config.toml
n_layer = 9
d_model = 384
n_experts = 16
experts_per_token = 1
d_expert = 704
d_shared_expert = 0
activation = "tanh_gelu"
moe_layers = [2, 3, 4, 5, 6, 7, 8]
router_score = "sigmoid"
normalize_top_k = false
routed_scale = 2.0
balance_loss = 0.0016
balance_bias = true
scale_expert_input = true
init_std_router = 0.0185
lr_router = 0.0016
n_head = 3
n_kv_head = 3
head_dim = 128
vocab_size = 22666
norm = "layernorm"
norm_place = "pre"
norm_eps = 1e-06
positions = "learned+rope"
rope_base = 10000.0
rope_fraction = 1.0
qk_norm = false
attn_scale = 0.0884
tie_embeddings = true
parallel_block = false
init = "uniform"
init_std_qkv = 0.0194
init_std_o = 0.0
init_std_up = 0.0194
init_std_down = 0.0
optimizer = "muon_variant"
lr = 0.00812
lr_mult_o = 3.0
beta1 = 0.9
lr_head = 0.00923
grad_clip = 0.5
warmup_steps = 200
schedule = "wsd"
decay_fraction = 1.0
decay_shape = "linear"
final_lr_fraction = 0.05
batch_tokens = 131072
seq_len = 256
doc_mask = true
train_tokens = 660300000
steps = 5038
dataset = "wikipedia_en"
Below are experts of layer 4 (counted from 0) of a mixture-of-experts language model. Rows are named router (the router's row for the expert), up (a neuron's input weights, with its number) and show model dimensions 64-127. Each number is 500 + 40 x the weight over its row's rms, rounded and kept within 0 to 999. Numbers have three digits each.
After each expert's rows: "gets" lists some tokens that make up at least twice as much of what it gets as of all text. This comes from a sample of Wikipedia text that the model never trained on. Tokens count by the router's weight.

# expert 4
router:539482544532480453541464488537511508569428507525401487449498533514466524598545494517500563575481483514548525490584523536515510595454511477515403497474425438455531480538448438552475547476492475
up0:525482474544545515421557494515445485473504539569464551544509566523469485568485503446474454539504455615448556501466498425467449561480514511486554508469513530481470551473502462497492573550451480
up1:514452512470442508433389493443483484395480486470517552513463554470521497544484458443472523481548540549529448516534481490495510528521403500486531452466526518487502505494557534479503481536532521
up2:520473482563476498524466498544495468483375537558506468561507456480473462469557475513491484562466435484481501494462460515499469538391467546496436521468487453555480544464508610458506443513528489
up3:515559563564530513555480546525481482502547542526470500549572502529562482471555500438519424481517487527492486488483586512525499544479452484435513535512473498476508498573458542454463492516503492
up4:514501436519453497478417478453521475558446562522540462561478533525466482492512498562457484464455518491541470540452551532403526545480521498469465505556484500468481487482464547566483488499499447
up5:490540548515551475501500486460530497469428447451568555427531499536460438504542512487488461565490486513467522565494516531516457491524485473522505491434467445571550520485483524478494554479511512
up6:499495483470485482497507533423481502461491527503450493526433478542485560496499462563551478517482507478453523460492452543435595499479451459485481520443541540537522510475418495527511579495485456
up7:522499512545521468511600467547537556500459565512457519505527495476560515448456514492525438472517447541477421481465528483449455462504565533560501507558491530501453450497470505513502509576477525
up8:559469528543472441487443467493487406527504488493515505456473461506518492522414490506506541509516376473513586534486513414412539412513548509506471505454439450523503494436518459435460537503506517
up9:522437436572564493436475549569568497540444446511517448509420487558522544484534479526481561529548503501521529489505533499515523533493494411493451507510462525536571484598504484485527492456454574
up10:490507417469461501449561497550462485476519485490551532514513432466600530396469533494551484537515477540498546503460515490501503491481570479565466543481496508491620532516479455497546499491403484
up11:474525436544459392522501493529461452483536501585496536517479450500498565473524372506548486456476510445535543450458507514461516549491547520505512462537572530555520562522560440506513492416497487
up12:602467470518454512513509485527541439559496424494479551528507499422542513471517487467438445449495475516492492518507547492434541489492507439508435525488515557436514462572569501503568487508478508
up13:490487546507430512472532503494515440490448511505458525575520477498491480507524526496490524438502502491447524383498506456465512483476519506500481562583519549568505510533484512566521543465471467
up14:496496562558524464465448537494483450528452490515480502521430546493506506501564517514562554481524479524498421466557487487535476502448496563482543486493535479478475496444463396470495543511530503
up15:472472496550512520506464502516533500541513481516494520462496575484498436537514476470482500523472430562522511538491498462489460528532520507489405565487483421541504543534526429471486559558456465
gets: ",", " was", " is", " that", " he", " were"

# expert 9
router:478532520474526391450511458486510493514442525578454541530489543474576490536538492437476544468493544546503535482522553547444546505554551496440464518443442453481527597506489505502459477494548448
up0:494526493480479515428475483447503548538467549513523475531480538461547517563464439523469511509460469495545501446458527494534477462556466447546513501485464493535465586423511521500496488508560524
up1:536447531464523511506437454423489526391516511542504421516510524489470435502500539552469482559503519415440441530520550536483475497444550546495490394480460453496498482526400486468497571381502453
up2:461504476507523510508486514492552523555474492551523473505432456511465568469483486449463529523534472465502532457447538496453509505552463593530451417521476596518451486535542477511527552590568481
up3:524439511455468449452493509486584563508456482515447518476509501525453516572519494487520479465478503522526411565481460540438450492526473504492513560444479493519506523434505482463475491459486534
up4:549532570496477504473518510500570516532558484444529546440504539538468554490465498455467546465560420480550547528494437529485473467508538479550478512555432532504506500518501525464445424498486416
up5:528466524514446505510535434482596499529490503474499528499525527521492423506504504503499527497499502490553542500576499449475481552427465554540506498501511477433501529576409491476468534490473399
up6:528406543510527517475499508449442530491473556538547487531462499482398488487521500486513521458461526532425434491469524482473475560439475478489474547533499549450461432501500534467485557499443501
up7:551518444402475409449500469572570512558533496502546466461449509466486437537515566464481521540485563488481538456530604488522482483454544517536503545549506468454487432541417565533585432497416439
up8:502519489463506516448571567467521529474505552475513597495446491520463548568482462440395504565523476481484512490514497528537490528507512454517532454442466458492481450487453505498426541493456508
up9:494402452437501474549489493542478483465447558465489471484458530529484555467489546491430488455494590479513504547462505519496465528502499491533515476476534460454589478528479454530551496460491452
up10:476475462478504446551465415514498476541552528495455494506467426484522476434509516524465497546563505510524492523498550525481471475504545505563493449468480464497498465518547463480524495520524455
up11:509502557480523436482446459513538532457539510471548454501534474431572507554541461480537475464479454459431557501471515549500478466526505566462558533479510476527511493453573573460495563524533518
up12:447455608507465441546526472517508484511481519459524549510482522479478472539521483479493533502479547537495527524512446485549518412539551496457492430452522510526539473478481486504549507422589508
up13:562571509506514566508463522454471523527552494537477518465480485454466520420487511545463482479532506460473543421490467529434454409569563486451537462445520469531505459527472478516461512510504390
up14:490563505453530504530525500592498475558477535458531534568470345480480518425518531482476517513453511591512539497555493519451531515417490463492545467486481508465563482456499537525475433490475539
up15:615503509504509445455546505468491582473580509491525483511503476492450487504483519449467483521464467513539454507517560451556542521470465503533533627501438483514509411560526537462420546544498482
gets: ",", " 1", " 2", " 3", " 6", " 4"

# expert 15
router:570547550530505525549473503555430515503502454532481456556473345561478515516505454512541479504528513503460447463492564543454497581431536500512543499480509444452534531498510440541528503461555536
up0:477507511450455522448484495495455522510398487490515473566529545471456487510518467524482489480440554560490570446496514491534561518544468573452497520558485460483501506559508466480467522522517506
up1:501369461415525443473493558468478537481464503503485433486501450527574496456501490399494470444464522544540464488529510519491560517505512483635510519475468449471455539427516456453517485422504444
up2:552492503549551457436497502502497495451496459526463491487461539505560485530515507491491516515555506486534444434505493474522583514424549597457496519497483521480425523577533530465514543467521480
up3:533396513483494464517399512438536448585466566432508525516500537465463456449583465513475526474470500571565508511540499486520506545502533499487581478497496493506563496507495512639434506485507473
up4:472548519433533490540510418533521470488469480552475507530520499485482504533516486485435444442535499483475502484465560535492481471513482494470532468501543512500452458483539472566521515522514428
up5:492471401463537472538543560526527539463477450461458468530494475503490547555433505527500504593449563490499507506590544558448517506520438511527481532540480465529541504562461560471488481490449491
up6:587477404511468585507535517516479527601591474412474511457553560494512520592442479465538476514469433432425501476447554532464480541494511487540491509535521512517598480460429527510518465526493551
up7:539457456580496512485576464495497419355513441490499506544443445579497517538432465514529485552500504491531469476500451554497521534488520563507497511545494501536523577488503574462497520512520455
up8:495495505481443510434509546484516425429478561485567412513511453479517502461472572442517488470560531483489454485435504506503381532536486487500469500578475467489534497494518492472555486557474416
up9:587496487499478506507482508477473494489449560474545562464446546601508581438443456482448567504514503442502447372548511515466489518487521495502521487508550420532448472457523493509550522495494510
up10:569477494545490478483518474516565553588468513474486539466532478451473457469444474485452507524518514447461440543420487532506473463464526522467489433441497468467475446526515434468531492505527563
up11:528465530545535417475515498470526377493460508482528555554489517542549486472472464439515512502539487502516500545480527465506537469504484423493424530531423525478511475508453468565476618492526512
up12:498492514457522476440496534453529525507470550548457568554458515481381481472537547495483444529508504505486550497513542514525506439517596503469445551507516427473496502542562541524515501426526528
up13:473535475574550454460433511473554560517522450525559591537472483523526491431519522526554498549547448477595515582493534414471524466426516492456525471543423487392504520470484422514543488544523476
up14:457487480504573557512546493480476462472516482519479528547483528523464506473444462551474488431507481567568544537500564501471466452497496435500491509410505493478493486540517475432521444595537508
up15:465524507494511493456461460547472471524458478436479492498490501536542558543573512596577468507500496471446478490514500459517507530431499513521449487519469490528477472489513525499573492568431523
gets: "\n", "-", "\n ", " re", " well", " pre"

# expert 10
router:547501452552529474582475540564495456546452500569569486460547462507546506513538505483496546542456518463473485495574534494456514494454517415470500447478480428444634531571450480488471475416563437
up0:541452516537486464426469430498472556513486486465506490491490434576497499577464533543452461485442517562566558477493547409481460498419511465397532533526568481528471472516479456498475498453524562
up1:446513452536482531508503453510477478500534479476509477522501528436507581477566464477405518471510382479409362535528508480466538453494510515514545427519545482531517522544509485538482553486599523
up2:508457538471545538605508440545594485499531449520437512431495501474415497540483535542544445491441442386536491534520530512537469523488481528454525487507477497507504515537483554523465481554472481
up3:478487570553514515551463476433457573491511473496445505529490470533507520493426501411460505439444520509509455516568508449531486481549498523525557446480484465483492520516470518517500537510434553
up4:523463528534498459556457546474467449452541467506549486466476500479490591514485482564486537522461510532458512543485501556551470442465475431483386549462516468385441508489497545424516519497589508
up5:506529514516534487509522439470554514408505522496505493486552509443529504555565535509467559501523453519455459453517519493480523524493472575581517482452493560544534447538529458562537518473465524
up6:526463496495528434467494485521429457483588539551452423534414530546520489478462510487501491509463577479484539522547478518534473490456495515468541491529490504502511512497504451486520571519478437
up7:585497458543499508513549495485546532442488460453555480518469465503484542556461494468508516477609469500465463535512463426557514460550507502482504546468455581477513420523527439447512475485560480
up8:539496559507524433510474447442484419529375533453509532462535625451513480501456486517444460502484530518559520541520500573524572506518469544497470436470448447535520542502538479534561522514519415
up9:563577446513549495503535513506501456428539512511496538562561468485434480485445490471474495579471548508527460549464479498540499514542355554452530541532525537561493553549561519541545457476511520
up10:439549477528459480525500578532481487430486534508539534525535479482504486547554467500429539561463510564468528508576480436478474521499488452481495468561478415510495459457538495439507569540443429
up11:466578472525605542484437455565523504518531500521540433512516500503495571476458452508558585449484445516532520482402553535506501437436523496492478530429522463449530472508527516528458523496462593
up12:492561466445533511502504462506475456422499495534556540500548492526541542504420526529501467471513498454548520468500502423456506467502483456484400523513493582518534450483527466544490557529502493
up13:500595581514465506533466553502480509492535540543491475514540496483457458465471507410528541509478486525430399486556463466469499496481442514553565473414462459550499547515508515468492453510468543
up14:504535515482440501530535524562578439545427476451585478464489504521546565531531521453493526493457510478430544486443480488493550493498522471497484516474433426554487540535481505547488597488502465
up15:555534569516514563543529557508549540545447540437569509486475477528480497432613472561527506523485541452444473542550495470556449426512496474532474488442497497517533472518449565452507481439436505
gets: " in", " with", " for", " on", " as", " by"

# expert 14
router:479462587532464556588481478497457524483477569509518442457477490534445538464539446492497556474550521482534440466543535589517544539463555378464501425521516452535530532477501446474536523451444438
up0:492494553555512567569445472482521504521432477483511511485539497494557520495488481587457463489491470494463548495502470498449547452518466479527507576497487490481446517439477540546596492499505558
up1:486461511401414534518529534508553527552501499495545491496508495503512506447511515536463512533519429528461431568537407424521544487450460506519460472532498555532486499523507484459407435476509482
up2:544518521493587508523469502472494485460486535507556504479417576493491502494458454520572494525476499479445499533488563534459442530401429537484528449492429483551500530555483531518531488442473433
up3:508461468495541451516492509416531559393460446525536451445478499452473499496559493459527471519500425491519476479512454580555521518485537433568449475546522444490496463505504466502560530489493584
up4:503541593489428506471455491431518464524476455502557485502433473493591505546458525476506497601546502484538541494423488439467534481553462471565502451593439557477523463465450498491540437474526480
up5:547446487493454550499503392489564474530508460549479490436514518478440467503593538537482443490481507544494526499581557447483542552581465490517462470477511573509530489574447481462459481466484462
up6:527461502594478481496492500475495473506489513517530486550482496523485532522563483466476555395509575483481508464460608484544533407465509504518500429514446480598562454423536465489547561528502511
up7:498468510519410478531422516472504456493476560530487490454507546518498443554516502549524452536566467538508514508483513547409566438408493476492521538425520458523421501414529516440573587541505598
up8:484458596591500537433498514555453458518540506463436462529460461513444509458527489469518463581421478502454497510527466511492497475434541540476464522505542535456575538516478526526467534407462447
up9:516523510531493432469509533517513512411498504483456425450423520505545540540511473515498519556531546501483469525413509517557474528412567563543463540519503538446519472515486418467532451560511586
up10:514497461444489402542511535535486528536468473526532508450541535566469465513507530533490545531412429571500512507487459486445482552534528452557446473531466489501512534544528372542565518518512488
up11:556469479580496470445535519429480546523473501529553493471469471571401492498501543497410458517516516429522491479515527509485452464494489531501516548512474528411536422454479468430507479461503541
up12:520487512485442560526477532468514538441507456459509559491453484529467530548511451529535455559516527463530538514419545570484527400482467550498510567506518429540469542477628506486517562437478503
up13:573555516482520577495510509509550521443483570489426558474531533488514514493457493477547494494516489485502536440475480481506501560489432510470519527485493497528522441458538506488440482518535524
up14:566481476527420437469526543514482490500421513462544517479477450460515523501495584527520500534505512443542523487528501552471423553508509565516483464478489434438494499482419486477465474502412453
up15:488487563494537474552501473490596501509556494483529504474599512489532568475509469489424596526471562489507530527495497483507496479466525472489508459544515480561500525460453519520525504501504483
gets: ".", " \"", " (", "/", ").", "\""

# expert 8
router:484518569472506527495487434537438532545574492407466489454448551544492522508494417508481526551512490493531494453489516525491522472484524513424537506527524507512566491550460522471525539514549579
up0:461479465478466507551519483466492453514507505517513438498552466478454579495490501540513565564496483458531485545466511563470475487458473542495518498553557486473552455541483606585463432486483454
up1:502491507589516503546612445489541425510470570521439486529468438541493525480545508567387477500510488539432535455532491416481512395424487436474453480477488531450535507476531475510494525503486486
up2:546485496512406563546556478525506556437535436509492496529503504453456490559498480461526477523510502489511466524443498456445504527562525484483465482449413446568480503570509508483542503488517513
up3:542458560495505439484490504540463558497504488467505496530495436417462451470454515543502460521510557495472491497446437479547505430477501488525480509517491486514440523568439579502553499489489521
up4:543464513521487433505578523496384485483585509509446471481515470500452515507531625459476500531494575421487535417513498536502514564588493499504460465540514495467596573568533600508439507493436532
up5:532477617564474496488527443569496503495507553497490507424509583525495518458452508564456514512544457551542619513556562446438544529430506518521483555571460491479388562482481512479478537480464522
up6:444500536498457474494422498525455592528513457451522497467510470534529472505547513512560479526518518498535503522504501530518448534531409557468534570436475482403536516476435447483455529557502442
up7:494510572443453505598444464556549549524504541448433501500547461502398524521520484543491505548538463488530487459616471462481494484496498505489528511539537459460520517531454546546473495457459506
up8:454488468501550518489572478549475535510500481415501526527513537488528492454593503387449572521545467442525521576491537435481515494484489517507492579515500414522526493482533508542535491516608544
up9:503542433465454420513545477488521485448379463518570502508516512472572525487586511537444561480563488500556503404489473525492473522521526479545462503555489444567476495442516445506521434466534453
up10:530466553553558551509448496484558529444527531495539473429461494527496401482478523446449486511540477482513496506512486503532516536475512467480455549516505514447517530474590435479448553517432484
up11:543478466482472475565492477493496533459494490492504549571473508556526533373505542493507536503482514524569531534432561475497452474432539558539519457478473557513506414521517537474545503553477536
up12:475544541565561524478446452513453475518470515515445508484469421543516435474483545494495557523469502499505629447479461534505524457498488448471528494582513466540511519541464485470426512525489515
up13:522474539475442485498492513555513541476502398499511480490511566521457479445515561542527477534540446544485537481521604491464433508479477484509502450526451520497490528490511533573486507480531515
up14:461523529539539459476451513483496470416532516443495524557491465496495473496481542487515518546574533531512548525521503551443533548496402495493475536566459450545573467496477416461530475525452545
up15:522460538467563540540457432535463508424517491586464417611512473540533487481500515453531488521526470418524465482492499527504480490465534505452463560533459516496441454459524503447498529522537509
gets: " the", " and", " a", " of", " his", "'s"

# expert 11
router:501532551477509440496457509469509519514571582444561494432493396501418560559461457503472515550497506463499586462483501531464537505503490512561519506502519530470576597475455449470488506482507530
up0:542544508463569438538455515526504504509540480424578457514459488459488447547539448467548531522477559453509489502473448556474532527458491572495517508509556467504551498472497525506422506564491484
up1:530552518552479484493464519519552499456488537481581446460456514453458481490509485455592505486499447474419502498485552550526512483487436576458554535489597538440511457551465479494530567507457524
up2:562489508516535423544496448550507511502505494463589476529455407457520417489496530462512448521472529525515488498519559490525550509458516505490568536503405447492505392477487516499486484480495510
up3:499450498571534444480428503502539530485386476515481526462529535458509610448492538525477506460544488528495509536536525493458452515543471413526452534518470439573467475526496540481519502486561467
up4:447554470550473493508510511519523528478531503459557484477520523522535515458537427507470508508492414518471496525505578435482546480537409505474497469471461524548594471505560474534536501522495438
up5:472483439560503533500459535567445577510504507463480494548537445453523467483524480508556456494487428485557583535478517526473433525482460494476525515549416445546492420597499470520572405479449496
up6:514487472540476464528493344493489464516561471475498422540448500495529378492481483461485547477499488485496468492564496488515533475522447487478552518493472462472450600469532452463455518529464498
up7:443530548491511464509498478466491505558470523561514560494421546502426499567503537504491479492478469513530487559472538533517485475528485460470496532582540541518530471521515534434523552571501447
up8:502498564616527477518464511540495520506597462525518533532406514537479487546521467479529502457488569430526552464456450420490524480546469438553462472533434488480533501539517461494459473485475525
up9:499503468444498380529509492465536492427477538510559510522481480481535515565512538507576515496428515491501478465550568430555534475441508485542606589512570495429518541497554482485492423524504532
up10:493559513485433491493457497507565437560506495450427568536487510478549514496445521427570493512492485461519514546521488472503535530491455506490356541507481414461492492513473559539603477446517613
up11:545446472448551513535437462493482402460519460549487543521467395483503520529514482508458527493515526435488532485524570502526519481554491418511510468490442466473503519450468435490444561505517518
up12:579513462505543484529498524527505561552453515506515447483477514487433539473481526552511566468461587532432505502496437475543441461457495426427386453554610460554547496512555479487505477499547538
up13:531562470513522498452554493510547466522520530484494488516517537494524428515528538567501428456470519493491526535536473642510507563465471494503496537512546511426495468508544509541477464509510496
up14:464515525521493478487439552489489466530525570449456547502475526505526489499494430519510545516536502482502450523549472583471448458514527476579508566497495530457520523528459443564515557484430570
up15:529517528533498377500560523549454505507501507420484493453515483500503499568427488551443552446417522483503531536510493514534532492460506492467475423531549449489447527470494461562420538465566510
gets: ":", "al", "us", "ic", "an", "a"

# expert 6
router:436512552542612477518487457550457513481505557457472402478426428478518459560476485460519514528435446470517480513474553524454535503562588448516508521500478487542504524519450494431496539531577444
up0:487564475452510563502599510500506490464548490515381513486451491436563518419515538559480488565457524575502496476502478480510472498465532496529469513498509542481510453457449500517552546502414518
up1:525402459498527556522474477598605465481485518492530572483490457511494398501503487491520521492559552477446535562517557498493555434524500404549469513419517539438517462524483449565469495527491521
up2:498470495469476517464507495531496537536495501526481517518481486494600485521572543483517521462473500535474455400509477543532480466487489446511529588491429465497517443462480626563437500472451475
up3:465517600486524476536506537533434506516521530501494495476479536501512515500500507505520505603480510484495513466489481499507494459453495559451470479557504462496527523451491555440477550510471571
up4:503540497484578478451526513513496537510462489494581475532503514458479549482487440491535507517552501519529510465492411487562511535545509598469478506528517452492484499474560471467499467542513493
up5:514508552529476459549520510529530522529499487559484451476517405476436478449531481471521586465520520528488502521498513503499471445531523424493490468467524487471504500448459435485483501464574534
up6:500545497476458460436482526425510551451530514481488477535490539578499531452554509465584505538457480474549488533531472595501471462512536479527518540497518465437466534511449506504487492480522549
up7:520525444506494457546448477406464565511516483504513514508493486490476484419467498485518507496419477473470520482497561471519524554537459474538455580475456516458524488404516481526557484488513488
up8:537532512474512492424522507528492483518482532558453515508481544514474495495542494461530424447438451496505466403518496433512477496558485537532468505532417514482541473481422491458518395537577463
up9:458517451572469513533540567530525534520530464439497544564487478477457423527415475574535574531510507552545531482458469506476421516515552517510510482541449495545510453498449441475499464555441478
up10:524478457489446426481494500543512522536427503478501633430481415535494497461483540459466500485479422518507544569590455479489476507502498513460520553467465477451478528459512584502452559569454520
up11:506487589462521443571545523458533466490558532573449508490516449492387470495459506528519405551491564415483481403495484423478471436506537527500519520529411507525498464446511514472526558545491525
up12:565491463590403477519482507560483434562454528569586440497517492492469492487537590478482519521570555496452515526436497549516508506434591499487453476566565498451532486480466451514533466596447421
up13:502474505515514403578473522520505467532529413501478477550528473496494507467550504493541478480483551572564453536478484522560465503495497468490502456487565504537527480474450455521507481521502478
up14:494497531522525531511467485448514476496504542446514473576480498424426506466521448506509458463414557481527556563408510548508540510526518424563505514462455505458494512472501463505493561484524515
up15:450561502516491503482523416538474456497453519538485505515431447480451531537404448569485525568484500466513512449475503483454515554527477488482520539458449510559512480546496461492473503504504490
gets: " to", "ing", " out", " up", " time", " part"

# expert 7
router:557517496535470497531519566503485409505494551434532505524514378565463504496456422447513531607482521483550476442505471555468552561500512458504481452492423428581544507474504503420477518443507460
up0:452466505533538492521569545458487431506520575523461492444516412593516477483438454475439505470466523499419571526487446480494544505578513457470511583477475523492529527572473474477408522499444481
up1:532476509511546546521494447425505554448512442484495540563440583490474456488537502507544497542449520489563467556435572496477522481536471440522511447454491491529454488470585488403466467485509561
up2:457415532423489483492510474501535531532503506464592387496475522457508458524434448514552544523445532509527501449540482525467505528525534578490540466556473448494469437522418446523574531452499509
up3:494472508538489471504462554483467481520543473505460494453499519490500578548503550482426512474474474475591470533479484497474509455512551444461502530488509500514501525476525445481496535485441507
up4:512508518508428477528487538491484517532489478481451497462489390519510468474488515528493497484420476517476517486507481498531550500543497572547503574453575496516451503561531438505505528424534573
up5:523501480517537552586549486560429431486494500546546503543519484503472533502501526416474523536497527469499540468491550550470490496499523488452510460537512498571512505533483531460500496496483633
up6:530441514560535474549476526499474532535500494472480585516397507467520493497456513513407529560505488478565507535497499533490523480510519486519506470520496428476487495565474531432464530574485470
up7:432518440570534471443494511535483476568508490544500472512477477547468470463507518537552526541546473494459497475510515526468554586500458497474522500464482458493495482518419483531529511503490517
up8:460506506422513489460460501516503527627526525471591541559508480488523405549494427474445521460523532472496474527561408510501461494456533581467479517488495448494495476468542520533459542472523491
up9:438492528500538469588487451543489564468503519447468510463518559523535571519446525488517490534549457441577448439572538531555519463491526507495479538519560449417559475481478475537382502532455525
up10:506488465511556523533514463496512508465514528433570429443512540474488522382485459499483583561513419558494547549524523584448522529478535509511526593555493507462468567500434469534606487502505456
up11:446472533545541485554533499470496495477502528566429541534454511511552497477515491461510450516531544484528553481463534522587464560448524510440495500519467521458529589555515491423484538513530468
up12:512450531507498467544529472494476420490557546471535438525462469470460495659459519577514487510523505439435487493524533522554501458455438489583463546454437525462494492420475409547490514499522507
up13:454509518515487560581522472512478436464465500493470524521462432474435525478502553546578475504422552502498563568509497451449502501476494537553515508502484487489535465476521463530489541530511571
up14:508502521465500468530476535569441491579447457524498469477561436496523528514489526491499524478387494575488479576507455515427555469633523518403424485415481487497535491519433468524520459501496536
up15:584484480534527532512561471526505455419544501525509418495503518456556476543408489505454601519482494426571445466472462454454533523458568466537499509552519534466451472509466597517492475445503501
gets: " |", ";", "==", " ", " ==", " %"

# expert 12
router:451438554604547446440502475505492485550460537565483546503545503556453507542505479485457505596503578450474555531546480553447497474511536477502598530452509494581561578541544493484529499434542564
up0:422490515506487511477507476479495515473554511531515474574497472440512456517511466493483549514500573459468566514485504506514460437455492505540456456516539572554556431461559479445483567430491529
up1:487426464496492511522539503453552438457551465513535484505502447445417527546532489507521517546427470439542434559540463555473540569509481468540492486510479518480526518475557464499432495545499566
up2:433411458549520482450512537451539491469434511479592468470546503467532577544506441432488482519476473468553490455529440564456595510429504536494541515460504442491485540528478431576466407512472512
up3:495499487529474510456523554589542487506476532531487515596547549479530452492485505559602465472531455547528514501502524492509500501534450549484499515467509449479559432478437574485480352462423483
up4:526486556490493470497498537537426476550528513542516440543491486548506514445540508474599516440468509448494612529420530494555486548511486550430445455523547523562550529516522469403542449500509550
up5:488505531576452470490527510497549515515563504457454521619417516456521554508608409465537490500590561483549520481465421443524523515494514469480463426482544463449370470532453478586415539553485546
up6:472439540515553414497476411508599535531486531530436487558503437479574434520438508537482541442486593419463480479449488526475525550551540451513524509517430479530482480573520492479534541519514362
up7:511489512518526507476490572512502459496529535523479446557517480494491496475501395449484606525509510491480553469472568530457487487485538500505538520473584485468493549481490463530502586543442486
up8:472425519504561541465465523492556476609509496474420464525551546479549504575517522490489487526519536526500572549486477520505499524531554548514501489492520511489448513522438531465479472540538596
up9:520473510468620451541487481534455558542489495493501467529500484466507465471517537447470520471518589512542515471531496525402466519492445558431452572476478395458482499491510510556473427434456579
up10:468512547478461463537494494536593495475464494516520401526466445535468594545494505514501564541536521522487560452489529500462487472443506496470490454538561521488509492502568414405562496545521529
up11:460427499575479482509480530545558489574514568498522415516440545503432505561584478542538522579480546473472409529451559501526475572473511466469544485536512476512574507465475566452537464486415451
up12:477472572429585509481513486503513518411490494501538441472554532558561520520502521577443484574511496587458475436414470461450490508433536475493487566518568455554503487483480422543489472545549532
up13:536588448578520551447507523410501465474521452506454469562575501498553556445474520572480547563426504442495506542551542528506455453440467497500490492500503485518506474503476504477554562471521474
up14:466516454551509457548500439493531475520515450521458550447586515530437523504444473538488406415454492484517437574475519525509434532486454526567558445477497517513475517540526422523544540621514478
up15:501414456507501437525461485486521539507503546536473450503494494441442446533506474478517526445519523541437553429515441495532430566471552566554516492407499544537415534534577554505498521511505531
gets: "–", "1", "0", "2", "3", "4"

# expert 13
router:500446561525494442501503475527520483526525561571491528491504524524403445507462537530494586656479502503457569550505520507484457464397546497521504500508509567540485549506432459477479542494506513
up0:498527530537495540406507512531520464423508458556507537480509464550503514494451462538495482494424565474531523494537496494487499490516474480572482503550503525431460531494524511528530510389566519
up1:542418469558511485531503559501493530478453465499477449408432443529467513454505504512483527535535448478440523492536512482462501438454478492470534477481491583478480504441527450518469480495523572
up2:543489556533507581536515488473519448465496398541520528519493522516518493533567512492459570542490501598510487498515510488511538528475539497455482494487524419504470508560470497446472495493516518
up3:535477518488453573501499451553529476545469537526509416550543470479498521494544402527499515485455546458480550507488499496517507483488583503451479448508501443460503524453485551475562438505460454
up4:518509562545526510426487571420548468516474418526494527499502446582504507495514552492487531468477543512492514495532510603456503517470501525444534516481505448489482545515490544518517587455492525
up5:420545473493484535485497568499504454546570452521537412487464589461485457447491481446512563524491574447525557474514482550492480498481535496537485547541524487458543473443545506459536497558576472
up6:511503510521541489499526558443491501557541470463587543537549452546480517506551482440447529463545476517475485525462550532443474464481521590498462552445518512584444547419548489479480464411523596
up7:511534528526463455469500559571534457555426505554544498513443456462536532531491523531408506548499500451491393496530472448532534504502537450490509538497495498531523508527523455454532615491463543
up8:533512487476466507504483495493480431433486500495532511483538543521482468509518440475461451518453513479524597535452469517515537531498498455574485509554483533504493522533441548535467563506479555
up9:556490525513557503483547460500535500466491525491453473510479511538474579512525532484458559499568477496544457514513470481500461496479548514451466500558462498455534493541529478506479479548424518
up10:507477523472467494529498536487560472443529497448485497491420495531500433457442515492467504478458502529453513487435547453535519583505472428535546540518531516539535526493422530507513559510560526
up11:489517483507502516529478528513533505566512560430502509541533487470476498516515437519534510507515448508572544502492550525508522542433499512515509468502482448513543464439516505538475485524520528
up12:499524531521516603469402504441430477568557478553523504456494505473470574478519482424514591487455485580480528494466452579491468544457449456456497504523551557533425502471478478455454492489498401
up13:537485470476492458476533484464413456530535455478502456466500446565458519527461534477509541489489491528485597506528535531635466481481416562501487491443531429449586457474443463520560477443501448
up14:594526469559437555524563540472514474567453486515456483538387514562535522492552421506484487546429446516458528451492488535524547464544454454470526509487509451501358459529535503456533489482559420
up15:488413484518480492470479459486500510502491512508481568490503485510508595582500502487468430517562493512502483508413479563402575532514542532478478566482465519512446455463463521472570539544483436
gets: "-", "|", "==", " |", "===", "="